Experts of a small language model.
Size: 8 layers, width 448, vocabulary 30287, 76.4M parameters.
Experts: 64 experts in each of 3 layers, 128 bilinear neurons an expert, 4 picks a token.
Below are experts of layer 2 (counted from 0) of a mixture-of-experts language model. Rows are named router (the router's row for the expert), gate (a neuron's input weights, with its number), up (a neuron's input weights, with its number) and show model dimensions 128-191. Each number is 128 + 24 x the weight over its row's rms, rounded and kept within 0 to 255. Numbers have three digits each.
Before each expert's rows: a language model's description of what the expert responds to. This comes from a sample of Wikipedia text that the model never trained on.

# expert 21
Description: Header and infobox line breaks. Double line breaks after title headers and short descriptions like American politician, plus closing parentheses after life dates and infobox breaks.
router:101137092153117129120113140121145138088135150153099177108135156113183099115117174112148149124098129128144112130124150156114133150131126140167117153149137156165123141124135141133133136084097115
gate0:114130151112082142107129167121123135149122086139114148102120111133123120112118101139110160113172155078135096149147143150140113097139121115111136131139132113100110129114153152092141131084115161
up0:145134151145119158104149107147167105146129085141147122115191129115144095159126121126182138153137137120142106171158142126125159112156112101135140160109133156097168152136130118143137149132157131
gate1:121099058109146116150144146087148122138133112153177143135102116122153078113135168153165159150112116132128113105152113100063103151152123097125163134124101183105137108101159128128111104102149083
up1:126104178159114079138135163109107138130128129187129144115108127176139171119131164139156143113124151141148080087100116107150123104112167146143110142115138134126127097124145124083134108125157114
gate2:118142133150089123180131109145124119115110145143152142156120138122095146180189150146129163142163104108135131133135093066088077122125127144104162112095153059092141083125123119136103135088118110
up2:170159141151134117117093137134161151147140135110139135151146096156136099120132165085134103155104160072136148098119099116121136137105105161131098119144134129126085132148148101152168113120120126
gate3:128137086123126137132105101145188132116149144115145153148094102144129147143163113154130129123093127098167110142121153128158114171116101170179075152124126117110143170154119121123120092101127120
up3:129173127156145146171090102172126101116150165108093102109072120129147124104130122145136126145135113156132114185161104165163088095088115130163122100132136164131123141179109128162176131114152132

# expert 12
Description: Mid-word scientific fragments. Middle or final word pieces of technical, chemical and taxonomic terms, often after c, such as dodecac-ar-bonyl, lignoc-ell-ulose, oxytoc-in.
router:142145096162116096130123147072137143130146178126133125129124141102154097057098148113149113119151083114157142143137161156065132118102154118142091148122084135115081150127106139109162132143111123
gate0:158147090106157145117154149096149085083136142141171158134084105160121157134111122102143112149145166130136124091105165125091136158115090153106071125101115100134121135101138104100123151156108116
up0:151131121141153141110101138124131116116113118125139154169129089098150149154144141138134135123107131110097100148090104130097123139131153133114098150151169159127090134124159117139178085133109144
gate1:102116091125136113180129136151092089139114124156093166153122109132093141127153129157111106125117111143158124109138159113120126140105119123141161127162136123141137097093125112114137132116108168
up1:135127080117097125106109121103131134125142110100129141104155092099129103063130166106095139135163132135125150137116092138114126160125179133134128116098108131086172124134142103094181152124148132
gate2:122157064148134149144122161118152099100132091115142126117138154109120127114158140169098124133127132194139146118114121117126140141119090137090114145136111183168129120121124155121149114103096117
up2:121136127143149122176125132132110101155120099101143132161135130165096114158081124108137100133134122118121129124096114119130147085140199168084146109126114123144086132114121138120103096116139126
gate3:142098122108144123144173134131089118167163140102127166104097146130118136161130106108136175133120133130175085083124098085119122120113120103132135060086103129103113153169113153119122140131137179
up3:145126133164134141098109167112163111176088114115117097147096108124148120123105118136093072153117146123169140161129160135111128136132148116150139118124158146141096147113151074131085161167142149

# expert 50
Description: Commas and months. Commas after place names or dates, as in Tucson, AZ and June 26, 1986, plus month names and in or at before dates.
router:116156103135147134155136156135138129126136119139137152127114134135150106122089139093127075097125079114133144151142144177143113140142155144179102125142124189144102116087096133109135188091109100
gate0:103098112135121172117132140133110142145111148131140111140156163135062123119149122162091134125100085088095104094090116150122133095079108124115147136148137122137154114165110133110118077132080102
up0:096141147084104146096139131136112153132094133124077179112112138092144182114110112139107151122190148133132082153156130169146149138107158143098078089164104110123168108151128113110128141154091114
gate1:164101127122168113133146156160102146107075152091154172140130097131114115144171084144132140110142115136156154111117133076155130129126161148111144161108120171143111129146117105115123117145135137
up1:097154088131134129116077123086091100104122095108127140101110123124136128081138145171135132159141152128128122138157136108135115142130098100116162136109111120151135143139122144124121121105153141
gate2:114133115178134155139123137154124093138116140165095120149120122139099126130093134162107113117128127127102078157144104083108093131115147146100150135154117132138107131158171146138133106167095148
up2:143121152102122151103146133145101146127137110125121110159143115147149140160092140076124156122087134138117121089144137150135143153115112128119150138121136124118135139131134110136093101138156125
gate3:174100093089133140141114133149152122086129089091138163117165094111139130117126116138144108116135124117108082159092065145119119124132127079120140121127088151128185092133086108121124134110097110
up3:132151142144127106137095109152095108145153102112167148074125121145136159137131091114139114147126152142125113160160149122116147133117130111095089142141136118103126117057159116087060104135143155

# expert 42
Description: Year digits and ranges. Second half of year numbers and the en dash in date ranges, such as 19-74, 2016–17, November 17, 1863 – May 20.
router:137110107164081166143154149122152130117117140138141138108127150089200106125089158097144120080113117131118116126152152179103102139140157136128112133144125121141145152153121141139124146089133124
gate0:168124123109092114156122106134107113113174107102104116098117094178122125093148093141179134137101135134126124127113112120125136161131134137115133104095113099117104085122111126138128128142163132
up0:136147087145145160156146177097121128143093158093152144135142109126155146144140115187139144073113140146156172101121101162091180159142143139156127074161145164138174134158107120108128111133131133
gate1:132134131108129080093137115117086132128166127124088104140098119161158129157104150110152088147159112156105152114076090140148139148117131123158121117166101188154111147132128106124121183124128164
up1:126085149115094091109181138106116103115137127111141162142125128132127102148158142160130144122106127135107126137134163105156148130110143121128064122138106159103119174052113162128130147118138135
gate2:121114140131176178112155134097129176120128133134113116107124147117105133134091078188161125164128175118169172104112096141106076110117141137145131179136147094165164160107138158143153099127093097
up2:129119127123121092133170131141114153096097115143193094129088116116093094130089132162112120119123123117094136135127102120165134116086132103123108131120123158125105146131118141131061157098113132
gate3:135167103093106200122172126147093149095120144146121101137135129152148174154080129152134100169151159149135142119104102120119148116107102151123156118130161167141127142173117195082135113114097138
up3:116164135163118135165134126093158132147148133143132138129150109133108154105147110151104101101124070182100133134107100098132172097094135123159126120143151125112115099108173102122151158102131138

# expert 43
Description: Ordinals and superlatives. Articles a, an and adjectives after the, especially ordinals and superlatives, such as first, final, highest, longest, worst.
router:128120089130071137118132162100141106099125129129116157105117171132146117091105180095146123087128136114110141128163149154134153141088131128107153123157101144171116137138144136102145188123140158
gate0:159121166129091077137115153100117131080147118132139136138136107137129106118100112109136084155090139135132120104102157106146116125111160134113186143134146123142115163135093165105112092124119129
up0:130079115123121106128168173107141130155161140179130154097147140116113153111166148027135172110111141156119150096108092143087083095089148130134102124093118121133147113125117140144147124116135126
gate1:148130131143120087105137128125154120130089168122121102167129156130119130112123160150096130106127136155147129128140144101103100142091149143108116127101119123098128107137147153161115134112115166
up1:161131108150132116136106187127140131145180113133135112116128137113136126129126134111132148093133097133135092112132129133151091144155144153144106132118143152123118147117180118108131080160157130
gate2:120073139109161146128131123143098155163139123179130147129132100118112098109152089095111158074137135148129157123145167155144146117140153161129058126134138080124108114106142124118089110136158156
up2:096118074146174148084108161146091142128112144133135132073114114061126134165075089141105101118129111153126105098129166117148176117131168124075111123113096090110172121145127156132119114122121120
gate3:160130122133130107095141146154098166173100102098151102137082106108103103127132149130145138131147159112171128115095139123117131168152122102152095097120089129090138103086126137082137134127131182
up3:158125139108126139109105103138104153123115145123135098089075101169143114135161120093137142109125077104083116053096128117113103140161120122170098147111108081095112143141099130141156154128093150

# expert 55
Description: Years and possessives. Century digits 19 and 20 starting years, possessive 's, his, its, their, and census table words like married, households.
router:108151068142096113120133109119130118117118090126148142122115123102136142077110186134117145091142149105201184159150097147127142158112147114136114127168120146144073153116141133155146158106126111
gate0:116099178122107160127133108114099096130117111123113134117133148178135174140117108110138183124147142115084119121099144110087105141149126140114159135148171124156123059115110071090133119106121148
up0:104132161133179137129115148103121100125089117147129146131112160099129111142095140150089102074160096099086141124111179108097095124110152094118134146146126106125119156184139161103114140154148129
gate1:146126147121122155078116088108131153113139107129165173164170141084162131120146162123158124112130074109098160100113216135149124135142108122133138126131138078095157123171143143104130125118160162
up1:114109121118099126107129139101165149109193136131116167132146140115111114147107120167125100098159116125162104150153147124123108103119122133141137103115131088149128155130145139169123145118142146
gate2:073148128118133107119169145120171126108114123110152132105087095144155134097109092124107151086105133146085145140155141126109161136099129158158128148134112169158124137161118094110123141114152153
up2:119137128096109101132111101101089163069155084103124128102130119131089126167092094118124152128094124138153164139140101169114138150114091110143115141148126137109128122131093139153146130165151096
gate3:119116114137096183179110164163130123113168153139168114125112139119096149108124141164131126119142125169128168091169118122161121136127137127190112136142120104113112143134124133111155098111096128
up3:130161171108115111087135124136128085152135128152135149141135126111135155097153121128163102160127123155138108130125133141132169139156112122125153157135142136153140117123077180108186124105172120

# expert 60
Description: Relative pronouns, LaTeX. Relative pronouns which, who, where, when, that opening clauses, and LaTeX symbols like backslashes, braces and $ in math text.
router:113122107119103144116160167116191135122135133167115140125123092121144129078113119100118136112152122130136087106114126182116127131156139149124150134153130165104083132109102136128151150132147141
gate0:117151141134094144110172098117152165078111120108092122152116127096139095150117138148135109134113100109124142175126167137133081192148148136155111099128145169124131141161128145138132126118115143
up0:117108136135115156130122147136117110114121146166120124138142174037131132146083141086126118109132160116168132139106160115089116112128133101083177132117122128116168124149136090143115123151138132
gate1:104119134113142128132122161136164121110141142140130109119160105151081120125143135130169124044157105089117130120123105160121144106097137127124162082115129117097143134114116116143097154111161091
up1:142156124132148164121162139174117106087162140142139093108173119148136137176151155107098118111118139068127154093157113134142123112105123107135102128165126121124152086122155131103159106126078136
gate2:125158127129116110107113123093154115084110089114142131140129100136155129118159165149099177135134181121165118189117124166170139114168179105093130134124101157100116120122116153130092145093137140
up2:113139126098095076118127151138189128150152086129137140187143144108120146125109147156179098134099120139089164092150112129165120149143099112132134134154114126108093119153140125146167117129124079
gate3:164126188135088138113130141166135116153130146165136101139123131137171150168132127130122108096146148147140154131093122107089116144100105117133143119108090095117103146115092148113146125116136116
up3:114104133092133118099149134097138109105129125081143134120144156184138112120148150139112123151118097115112163137065132115097122097148162124143161131137138112178123135077158088088094161127114130

# expert 1
Description: Apostrophes and non-Latin bytes. Apostrophes, possessive 's and byte pieces of non-Latin scripts or IPA, often mid-name, as in Eto'o, Fears', ˀŋ.
router:101147107151096128116114139122107106093084134133111132125111182104162084079096131146138098102115135133156113150146124147107136122123167118100107121134130171139078140110111124132124128092157148
gate0:197143117146116117159123149148158119102103136177117109121128152137130148143127140135168139130172150120106101114126125113137081164135123140149129168115079120157108152139141137122125111120110126
up0:110089101088147115098138103120158099151096163155125132135135121144087084132085152110143112129134123110168132121075174084135150095164132130164095158084123142159145143113107146073139122110119129
gate1:119102084089101125096171102159141107148143155132148156096128063154122089101131120151115096083119152088116134095102118108154142114147111139078085114098117130108119166151160132094096071115128145
up1:133119113098167087178092132138164147157145118139126128109129164142083138083097129135150111122119132139094119147071141124095127119118108156102151101108134186132149140174114110110160122150151124
gate2:132080133113094127172135109156096147100132120055107127159172131082170141094101108177142138135106069090117141125141121143175096140095133159150158117134126158071099123131164142144125148123122131
up2:161071111131152131117138149168117117139102120132124090170106155074164162132113108174131157134118113142158131090085099143128120154086138147171138125102142161154109116109104101120110097129106112
gate3:129119120177067141122082183137098119152116096135147138122110119113106102167087132098087120122159101172126142105118124114113122151111142144180095163141112128106120150146160125068098125138126178
up3:108134135175113138118142151142094121113124078151132077108105137130081126158105162131129114131126168105125131110111109127134121122117132160122112110153133126134111165144142107158106180142116142

# expert 20
Description: Mid-name word pieces. Word pieces inside proper names right after a capital letter, such as K-ler-ksdorp and N-uri, plus acronym pieces and The.
router:108130091155109138132179165130170090144138150131116168104130119135155100096126131089113093126150119127137133117152130167096156111124126142163108125191124141136107166129078159120164169106113128
gate0:149118128122115154138130138149152100164124111121126102124162132114119115121141153096119090088060123105113132158106143089137139130154116139126120113077132110121137086083147192105132095134099149
up0:121128146155118179128085105129093097165126112169108108173137126151117141131128147121133127153084123152138114108105135133126078106093147130159119106140128161144151152098097130162130092165142101
gate1:119139128096131076134122149112101109117137063176132145098131106115169107115135111158085137148120090122154137118133157127118108096148090096144091107131120148152170102146074131109118155161137097
up1:133113116124176144106128098134084140114157115158177151118147124122100156067103075114110151094103146106086101125138123149102094150135118130105105104133111147128124142129151088132134062140125168
gate2:133143124171150097119137110130121096197115206118106187111131088098092095153117132152083215109149154074141136149124148135113136140132112134130102093140116110087139119115135126140130158140121105
up2:125099152156139130128128148164164130136115104121125112147142129083099098135124126118106089098132107068133135142133137133121137116144115099125136103099159173146156105128097087115148152132122136
gate3:155112138121106146194120159063155127094130098118131118141092144101189146111148103109130157125150123148127117097131116140114102120151110162179149116126143127137110124111164159136139142150104172
up3:108138182120103174136086132113142128055161072123122118140105108138097137145117130123122166094166076128160175108132105154140133119154116118137142103119121130122161167131141102146149119146129140

# expert 34
Description: Determiners and field colons. The word the and possessives like its, their after prepositions, plus colons after infobox field labels such as Constellation: and Mouth:.
router:112127084147094127110138168113143118127100127149116159115110144083173074120106165135156110114130103122157141129159148145140156165117138147144096119159114115165082149092089152122147125098132113
gate0:149135124141114206097121165133115108126193146093146084107169144173142118147127111103125161172086106081151077108122123128099114145184173107106111105151161115167155153093135141143114140109100094
up0:128113197138089115091119150144103145139154125131149139153155101106155103133112113127196130147109155066195133127131131131114132188187127111122148118114147152159110133129094121121131136090123140
gate1:154176114116152132115148098139173140124133133115124126090138137178130143100114132162123113134143141142155128143102096114117114130166161156142081082078111138159167114093126156141115112060084089
up1:164088123127175131156072081119128160114142154082082064143137117150138124126083124113135163126081125160129137117116104095140137128167115169134164135119162138090173103153106161133112126155107151
gate2:133123082153114131140144100128128138174122147156126112139165087108143123162095112138130155201150105103156102134125119124113125116146128084109146102135151137133123141075091139094153126136188130
up2:120139124155087119116108116133131115131098098134114116121109118130094120094122091143131140147125123139133137118105134152144122104164145158140189104078131111126132127148105143121109127075123162
gate3:163166123124159088143180143124146117138190097146152163128117130106136096140146107141160155124131103090114131145104131115149135105139134112110132136119138147098094137113116131115141109167084100
up3:142156130098110160141133114138073149134144096145161164157100114092150155089076118159098116109140116103167127099109093100132121098149104133113182144105148149124147102124109121112177150113130152

# expert 5
Description: Dates and named nouns. Month names and date commas as in 17 March or June 24, 1999, plus nouns and names after "the", like president, museum, Baldwin.
router:117144095159085121126127165118165132114128122133144148114108140103173111094108143123144090079124127116138150137152148153121132173145177138132142120156128152160098164110096136118177134105120107
gate0:136096197141095131130150096104151138094134114110099123145154161137126137169143103144095151178132098163111102109124139120161145111147151111113127110096083131122092153086130116142102145159113144
up0:110120124111157132167116107131113170125158117104128174130109127168122141163132119153116135109112148145115153131095147134112089163100156123149122138083052140139145122148147148077127107126105184
gate1:152115110081089162114143141123121135121158107138096152107124104113133108116122141143149101151101098135114128165138118107110121139058119087112123140099130134096112185120107111158147150153117101
up1:140121105166107112129166139163128143105144151101134079130128144120151131123155144187133127143143141129109134135073125139114139112117092147120084156123119122148115119081105093144159175103117113
gate2:167125097118129167167120162142117140100094061093145138121117103161171126112121130134119096101116088093138135140167108146150092127106130145114128128132103147142156167098165132109112136125123113
up2:115119108122084145160152106125124133084137093144154147092115131094135114135100128159139126150140135114159177166159128134169130136101143112131175146119133100168115115153116136118121092156156095
gate3:159139125059090136100153092112113148164119161129115093142098148119089133145156127131135129102128152110118092100148132131108111112081123174114157093164138123124120128133125098083105114130130163
up3:150150161130156108113144125134160129157109146104140105126114167108131105165107144137155106106102152116127075127142174119143099122097098117130156163143128126122071111142157131115178086128158142

# expert 63
Description: Closing punctuation. Sentence-final periods, closing parentheses and quotes ending sentences or entries, such as 38 years., (1975), and ".
router:123140062155139143135129143133154130115133112177105155152151135131145079077088146124142115082142127129141081118126135175135161162140174143123130123167093137146109155118080130144159125136096106
gate0:136120116149137171120135144172093115192117147180087092080131189122109108124134121119103107110123122141151185174164117116142149107129128109154124145139069122109115148091092128134151139156140138
up0:144101138139175120123180128134138151126164115088137146126079103118179099124139114104113165137134140103150111103105141105119122125067126092115069103176107132147127132166106153136107124141114108
gate1:138143163144118130111137132135164137120077140167137145136099088134135108140156130138102152110122125091141152151154134161108115127119110133173107102110135104162147121105127135153128118130138124
up1:098099162178147130144166147144075137122133122099132160121159119136177114100131141113142153155146139090131148125130128100123114065117127155126116085149109147126140135120126104109116119138133094
gate2:149118110117080092083129121058109143111121098135134148112167133159123130162105101085119142161126145150120146116129101093117109093144109135137139144096104170146114104128116101104129155153150115
up2:101116122121121120111122094144172101131118095134150123153112166118131144193113092123136108140123139135130139123111114140116099171118161103161108160125109137114124140051160160195112122122114128
gate3:143118110154154142128161132142131099124168170125116108118132129135128088144130154136181119126083144131072075168149126142138115133118141158229133144083123124152179131126160104095179157134100130
up3:122126082118150122122117115124135102131113183160109121132149136138128173127143133162136118173084118140112062177090086155115116137173119112100132124167119131110122152122103128117152179097150134

# expert 58
Description: Table header cells. Pipe characters and column headers starting table rows, such as Year, Club, Date, Party, Height, plus the c in Calc-.
router:097132116176132113118164123085159110135152135132136162109120153132124118079132165079119078140143116124112133104141116126116126142106147153123105125120079106120110162102114158107168158141130097
gate22:163126160130089101151111165137163066131127096124170154136103100112156131131103090105148100185129132096135124116140140127120119160102106128146084153103131089117108128147145148147098111148157129
up22:067180085108143116147163150130129142160133104126127135135152160163108156152134113145149117140121156160118147139135112170143081130155109101128127116159137138176117109138155123109117134144144154
gate23:122104167119163154168114149118124147110138159128123140143113116103114125142118113144162125107091093114092137112150144111127114141150109102125128100130128126141156108135100160069123150156184134
up23:138123121151107104101119123107083163101126145103124122165146111112054119161132136164075152124119140152131130144155131123130154104100095126140136112159106110103170136132138116128138127113128144
gate24:113132144120171131119125108123160127114126109163192108157128131102139152123154126191117079091138136111133157120130107136115123164140151116090123145145121121085104144132150149142134136165134126
up24:159127114111114120153108169134141147149145101161118077122112090152146158103093140133142151120161152129151125115111149128123155140134122121113111154141139149130148148126129101157150103114122124
gate25:117143071092161135177106116068095085128165122150148133118130125131103123098145156098108137109143151136136080114188124129129133131138110127157134083135102096114099113108136137119115173103158120
up25:116138151088166127115070086166138128094153114129124115130132122145125136102151164143141084127099117094087129172121108108125154137108137156121115135140141115144155155155157144111110124141137114

# expert 24
Description: Row-start pipes, name pieces. Pipe opening a table row after a line break, plus inner or final pieces of given names, such as Jes-per, Rain-er, Sab-elo.
router:119117129183128133147146114083155104140164143131113120104109113153136129082117170124127092114118126131123138144140152138106184154163137146166084101153097146146108145134110173076161150112107109
gate22:111144126113183129103082083114141119128151130096151107106136117122123133123133151131126127096116129121151113127133199132132181121158159178133104123111095120100072120172082172124118170116180144
up22:133150119114128123121119109086097126146151135154115156135136121127098113149169095128093136095124139159104107093154121110114142111168137094135122103132149154174109144126132141111115130172153133
gate23:104157097109184082128148129099135110177104119142143116158130120128119128138131110151114148128115135164092140154142177145166134086152133143107090122131126103131097152101112153132110108088108148
up23:082132154134088113127145092121127111105127129096100124132132126128148097159099095140144136117132184147134111105155136134125156124110163122123150135134167127140093166121089122141121123133143144
gate24:085153128127149150116140113124130128078140145096147116135138141072146123175141118143141118128149131084120173184137162178130139135148131163079128144130133061110107124170100109113116119136123125
up24:129127119144095111150112138143088164127132129136086157108154133110117158141088125111102116138104073114099108147113111142126140157139125136128166127129119111115161087184140159101120087146127130
gate25:108124132142095139190114132121093158100121157101148125148177143161155133155153135117152146095145136165100151147122137127090137084073136108131088121097109085089099111109180109171134148160122109
up25:117127137185136113141141169125092162133173089114179128130120099083133172138169145118145151098093104133116119115161143107095106106144115097149126151177122140126101172168134151150115136082147122

# expert 37
Description: Preposition of. The word of and foreign equivalents de, von, la, del, der, after nouns like Church, Bank, University, member.
router:113129110126129118139119158124144129118096110145170126097120149102153105089123131094145070115151071136154133135162158137114134160150139137124113119143122129160113160095108126115147133087111149
gate0:131162118129128122106132144146134149096102122168109137128114103147120140097138136137146113080141148134117066151070093142157125090097122125101153114154135103143125133169138146115122117099120140
up0:083108138121144107133103140115158111128121139137145133187146136089113148103156111136157136157174121131153148123119134118161167152148139120180134153091111092099141116103152077138146128142151113
gate1:156146099104195155091187083109140103117152127164124156104157137103130135159141163163105152140140107134107151137110106089153118117121172143139153177113114132153125121125122139101128116118117116
up1:108079118098119105183127129130135087123162132132132124093133112120118121130139124135115125121137159121189174116136141124129119107126108172130112132194143091109193134145132125144144141133110155
gate2:116124116122097167118127116168151165142123149157115127097147171156134136135143130111127128173146107124127089094116120108126090126083140141097132142072141127169132105114090096103107125128130148
up2:139135111149145136149115103118121159160125087138124139112134135102131141127120096074106138163097112121122103112132100146124145085135150148109147075145123129094163128153126159140137130147178142
gate3:133110097096153158112113156100176150129112118116159127137096114131127154110160121142086084114121134111139128148095135133154130126154130133098135148151142114123113134114194171096102131097162158
up3:155131108128130149112131122138148107119150127108124102192127115113133150131091160117155137142134146175178130138090135108127118127134111122126127127122113131120131114145092143144086142125122133

# expert 32
Description: Line-start list markers. Hyphen bullets at the start of list lines, == heading marks and leading pipes, plus with, born, died and has in prose.
router:125110092145155100146141131077140117091106157149149148145110136130158114122106138142149159048128150122143102112134125137109146149145142117129116144137114134162127123118131115132176155113115147
gate0:083137146143093150103092106138085145094116164106132146166104121144124123114142135125094080110126140134070110174138146157126093103187186108145105100157144146142097140130121150131133116122145098
up0:127135113125173123104119129155124132168120113109110144125096121171097150122144146130115128142085133101122106092139138109169114126125143138124169138150131163146106114097112150121131130150156128
gate1:072074117129137187134123087149126091130119109133115151145139120136118090144151120145133140132103102134091163154096113154142057091152143150121135138137131148153126078140129124149117120140100122
up1:093153151162113135175090162160146101123152187136136136115134134100169142118132147105153087129113144095171118104127168121129148146100134122126130077183173125167137121142147095086137135108134139
gate2:167135130106117146122094135097156108168122140163135138102112155105139143127127144106131134144080120160159119176131120165127130103151106131145130119085140125132129084137107099139056130111130142
up2:122138108148157134181161144131115121086111129176138138143100110115170139097146125135121127115156139131092133138101117123159159120108136147171182139132118135150103151161138144098145147102166129
gate3:147156159152109123133108093152110135107087091175139147170159117100132126105124111074126122133136146114130096108131173155129113096152129114077085145138142116087099127141174132177178094139114058
up3:161083192120156110150099131161124140146133119117128132144101126103119109152161105154139140082145113087126119139120153169107118133142098130104130104094124154056114095117141114099162091106151096

# expert 54
Description: Score digits, word endings. Single digits in match scores and ratios, such as 2-0, 2/2, plus word-final pieces like er, ist, men in Poster, Specialist.
router:123124089131117146154157149113152131101162164174122139077126140091188123119124165128180113081148132126135108134146118177106140135113158110127112105158106133155089135140108154113153162116114117
gate0:108116147103082160102155144160116125164116145087149148120138126152189140083104121131125127102122120124085147145094110196088104189143117156096134142126133112133145107133118131137136105115126145
up0:099078151124115155110160115132117184115118156116150110163113176136132102068108129125156149143128128114125117114155089121080117152108171174126141143177144125153126144114126161161121161076124096
gate1:084119154124098089111102135112116125137117115135110123149156138130125128148112195103126145134101089145155119135139143124106132110142151094143126131098113136128137115120104110106158153117103104
up1:128118094112166180132130141161116124139125157133122127074164101131116106144105162098115088111136112153148131116122087136132129131139165087140132135121141095126100118146094122110116117144144073
gate2:140114170157113147130152108192137164162107079145136137117107102120093132148096108138122097096155149116125104152126111109153140125168136105113181135153123155129066158129157155092111107124112123
up2:131142142123170186117151181157113109122156154146135157127165098129100105109113102089119108153133102068104127129094128122191191152125144109110147119135148105092141208114132122104144117146165099
gate3:132114128147132108109151163132150092106151125130121112147122113124101139108150145112171139115128102127111146102129153140145156167135098124094125108126134146139122110099141167147147118134165078
up3:135129138131108087120142113111147096135072104135075136147130143166142135122118082125151110125088128165133096165096121133130175184149158142103138122137112156131102158189125121121122160123101143

# expert 16
Description: Table numbers and blanks. Blank cells and small numbers in tables and scores, plus day numbers after month names, such as 14 February, 1.
router:107131129155110121118107130108181082079122136157128119118120096112144105122131168130146101108115138113149155156161144170093142123144149134145123137106132134136154160094116146118145139081129122
gate0:094136113102148130114103106131136115134130153104112083130116101113119155142150120148191129173129132108109111128181170103093081134106118115113157131152076127135155139150120171086133119101117143
up0:118138090121155172124128113077127135147172193123118103137116060165144146143115160116117147105104103113105136125142134090115138151139112136129150148119134117084098129103127140086108174098131114
gate1:175099125093104116100172116104164132122159129095117145170133120140169136117104094139131113114160181144106126136109120122081146142119120110145153158155121112131135147125067120140169099106115135
up1:129162096157151135135101149165097133147127121158094146124119154141158154127133145149130086156123143140121147137111170105118119119119162133139137137112098127130139123109107135129120146129133123
gate2:095131177136111130127140118167130138141125077090143123163146135157091112126129131129139101151139157123115138132150168154139132144114165120145102125074166146162138091111127130156118106150128151
up2:149120080095095106143158149107132152146153141135112098132154143154115122105133150131168159111109102128071151147098112143103090114169101116106153126160135098133138115163143116115138142114145076
gate3:187159117087153089162112138131165155057133109148120093113129107129122122138136131135090176112086113144135107188091158143120165137112129136100171142078116106108143117083061081138133169149149103
up3:081187162134160156094109121119138099132123130119164145091104116113160121144098144141141094124140130118130153102140130099150095150097152088153141157119139138159155099141172140148136115130102145

# expert 52
Description: Quantifiers and semicolons. Number words and quantifiers like two, one, all, other, some, both, and semicolons separating items in lists.
router:097098070129112122132131126105145138143101119148113145147154121164127098115093143133147124130132143122150147162159142147121143120088176117144131105125122140158097135114107137165153118108141109
gate0:125109092159092135100123105126134165133152146148136127160126185100106066103101104101143134134126126113123094155141106107127114113143117134087124090078138133145091119154104173165151158135127109
up0:159151112080123132130088132127138124160150121116143115104112085139116101088106127113139127152115128096095106076086073142167141139127114120070073111153146067128123126158078147117156104198134151
gate1:143107123119156170154105131119078106155145111149131135116065090116145127166113146167122123127155146125098115150135108136125132097125078114170109078096162128141143123138137158133108115129078182
up1:166126137136107105145140116123117097184100115140087166138140099156153141154126109147169111086164094147157166174173138146127152115072171112145085129137135128144138121135123160153143110125130144
gate2:133131119155085148132130123113163127109167115065130143120116141140134187151110125094148115150087132113145121151138161143128147138141128078110141122082132123145135104098171170143109149136128142
up2:178080113120110143124134143123127117083144100142123130157143141122145128129139151086108140124132135117118155082069133124144137085143118113129154086099136112158159126081116118096102121138121130
gate3:135183149120132124107170158144127146118119106080167138087111102148137150115185122167155151163075134162114135115137128076128139118142155170128138135122149145145151129146129131084148129090129136
up3:110082152154120122084123125140142157107109140151110163097139112168128109164134136097113119117138068148095142105112102102137110104133120173157101138088111193121125113116182143099156125128142118

# expert 17
Description: Line breaks, section starts. Single line breaks ending list items or infobox headings, and first words after section headers, such as Born, See, Personal, Medalists.
router:115120077140115137122128161112170161144091166154153141141085159139167118124101163119138121119138123108151100135150127147118149160124134157126108159155107147153081138111105134142136163114157146
gate0:125187115107140128154160126105134110123199153120126128124111111167160122098108131114139107140127134126102123143152146132123067104133133125179095190115080167119073140142157135129121090135105170
up0:113099150107112084126122094117123117122101123143157078093157156101112173133163167124129155132111140116168135118081124154117139115143173117140113113131108165117129077105124158126161098108175137
gate1:152156164137101136103114161170117152133110143130097156126105137149102139140107160142129143162108125115081103146086096127106135124142113150136178137113133134107085142171097129139140121104173137
up1:142129151089099144186106168177143140104131152095151147116143142145135080093107141128129111130152116116069164148125106148165097166146145128177160136087119130161144138124068157098131100153175156
gate2:125125170177216111153061137107128129159142146105156115150168152092094113137125135130124135122092131140147120126106126110154130158107142100093129130088091100131130166135127130155106158117078091
up2:129168134101194154132157117129089130126145159087125126149135135147105135136135133106119090098113149158126146064134129091143138126131127160100129131047089140091100157135136116135135152162121120
gate3:142153135092126137100129155109136142167126137142111130103139139122153120095096143101137135157117127122100148127130127117105140144120142168166132135153120150099121113149146132179077153121144144
up3:123189128105181122142135102127075098101162111158131139120119156106146125128129125136160144121141116101164105121158103149135131133167094149088114136134125152166127200125160099124128162146140076

# expert 53
Description: Paragraph and section breaks. Sentence-final periods with paragraph breaks, closing header marks before new sections, blank lines after tables, and the words be, been, called.
router:113127061163120158120166150122161145094116122149120177133150131134131104107106165121131087122174130124157119146157151124121124128110132117144123139129144176133122141148117155125172155100103127
gate0:127116134143130116105115078119080141094135123176130149119156117086131139125082099148155143142112160128122153158075164188086121124103135123087160121085125090101164137101099105131160108151146120
up0:114105146123101109115115073114112180115142159179094162184112119139137137134100125113106107154118095134092131143125118159125146125145151112090137149099159107142110136145078112135142113098157130
gate1:123148119113128116129170193144134153104115130080141095106134116080110142110171152114130161094122120083125099134136072113148139137171113122082132110128131137085114149145116141164156134107098105
up1:139152130115191147124175138091155183135099119152088127185157090163109132134160125092127153091132147089165089121107100105167121129145127088109118097149136145114142104147153103111126152149165142
gate2:106120106113123069153091174144081129162133182144077174141129097126069093124145110130118138119152132095151110166171117125133049153125114139146097098131126116141145137176145138125105128121137157
up2:088128134152094134124090146142137144126124148129145137166143142095107112109129134159138122144142150109172126112118167115148125111096084128115148109135117128118146115085122106110117124122084126
gate3:137092122101170143129148077096108126131076112124134152138137127124105123117141154151162118131134125076123111123158125132127164121159076139143107126149162117148114169144112188109152099131136101
up3:151112101117131112105144091126155116119109166128111118119134139133110163156113120142148121130134162171146147121163105158132091142132147126127123153110085163139122102122130146141114134101102106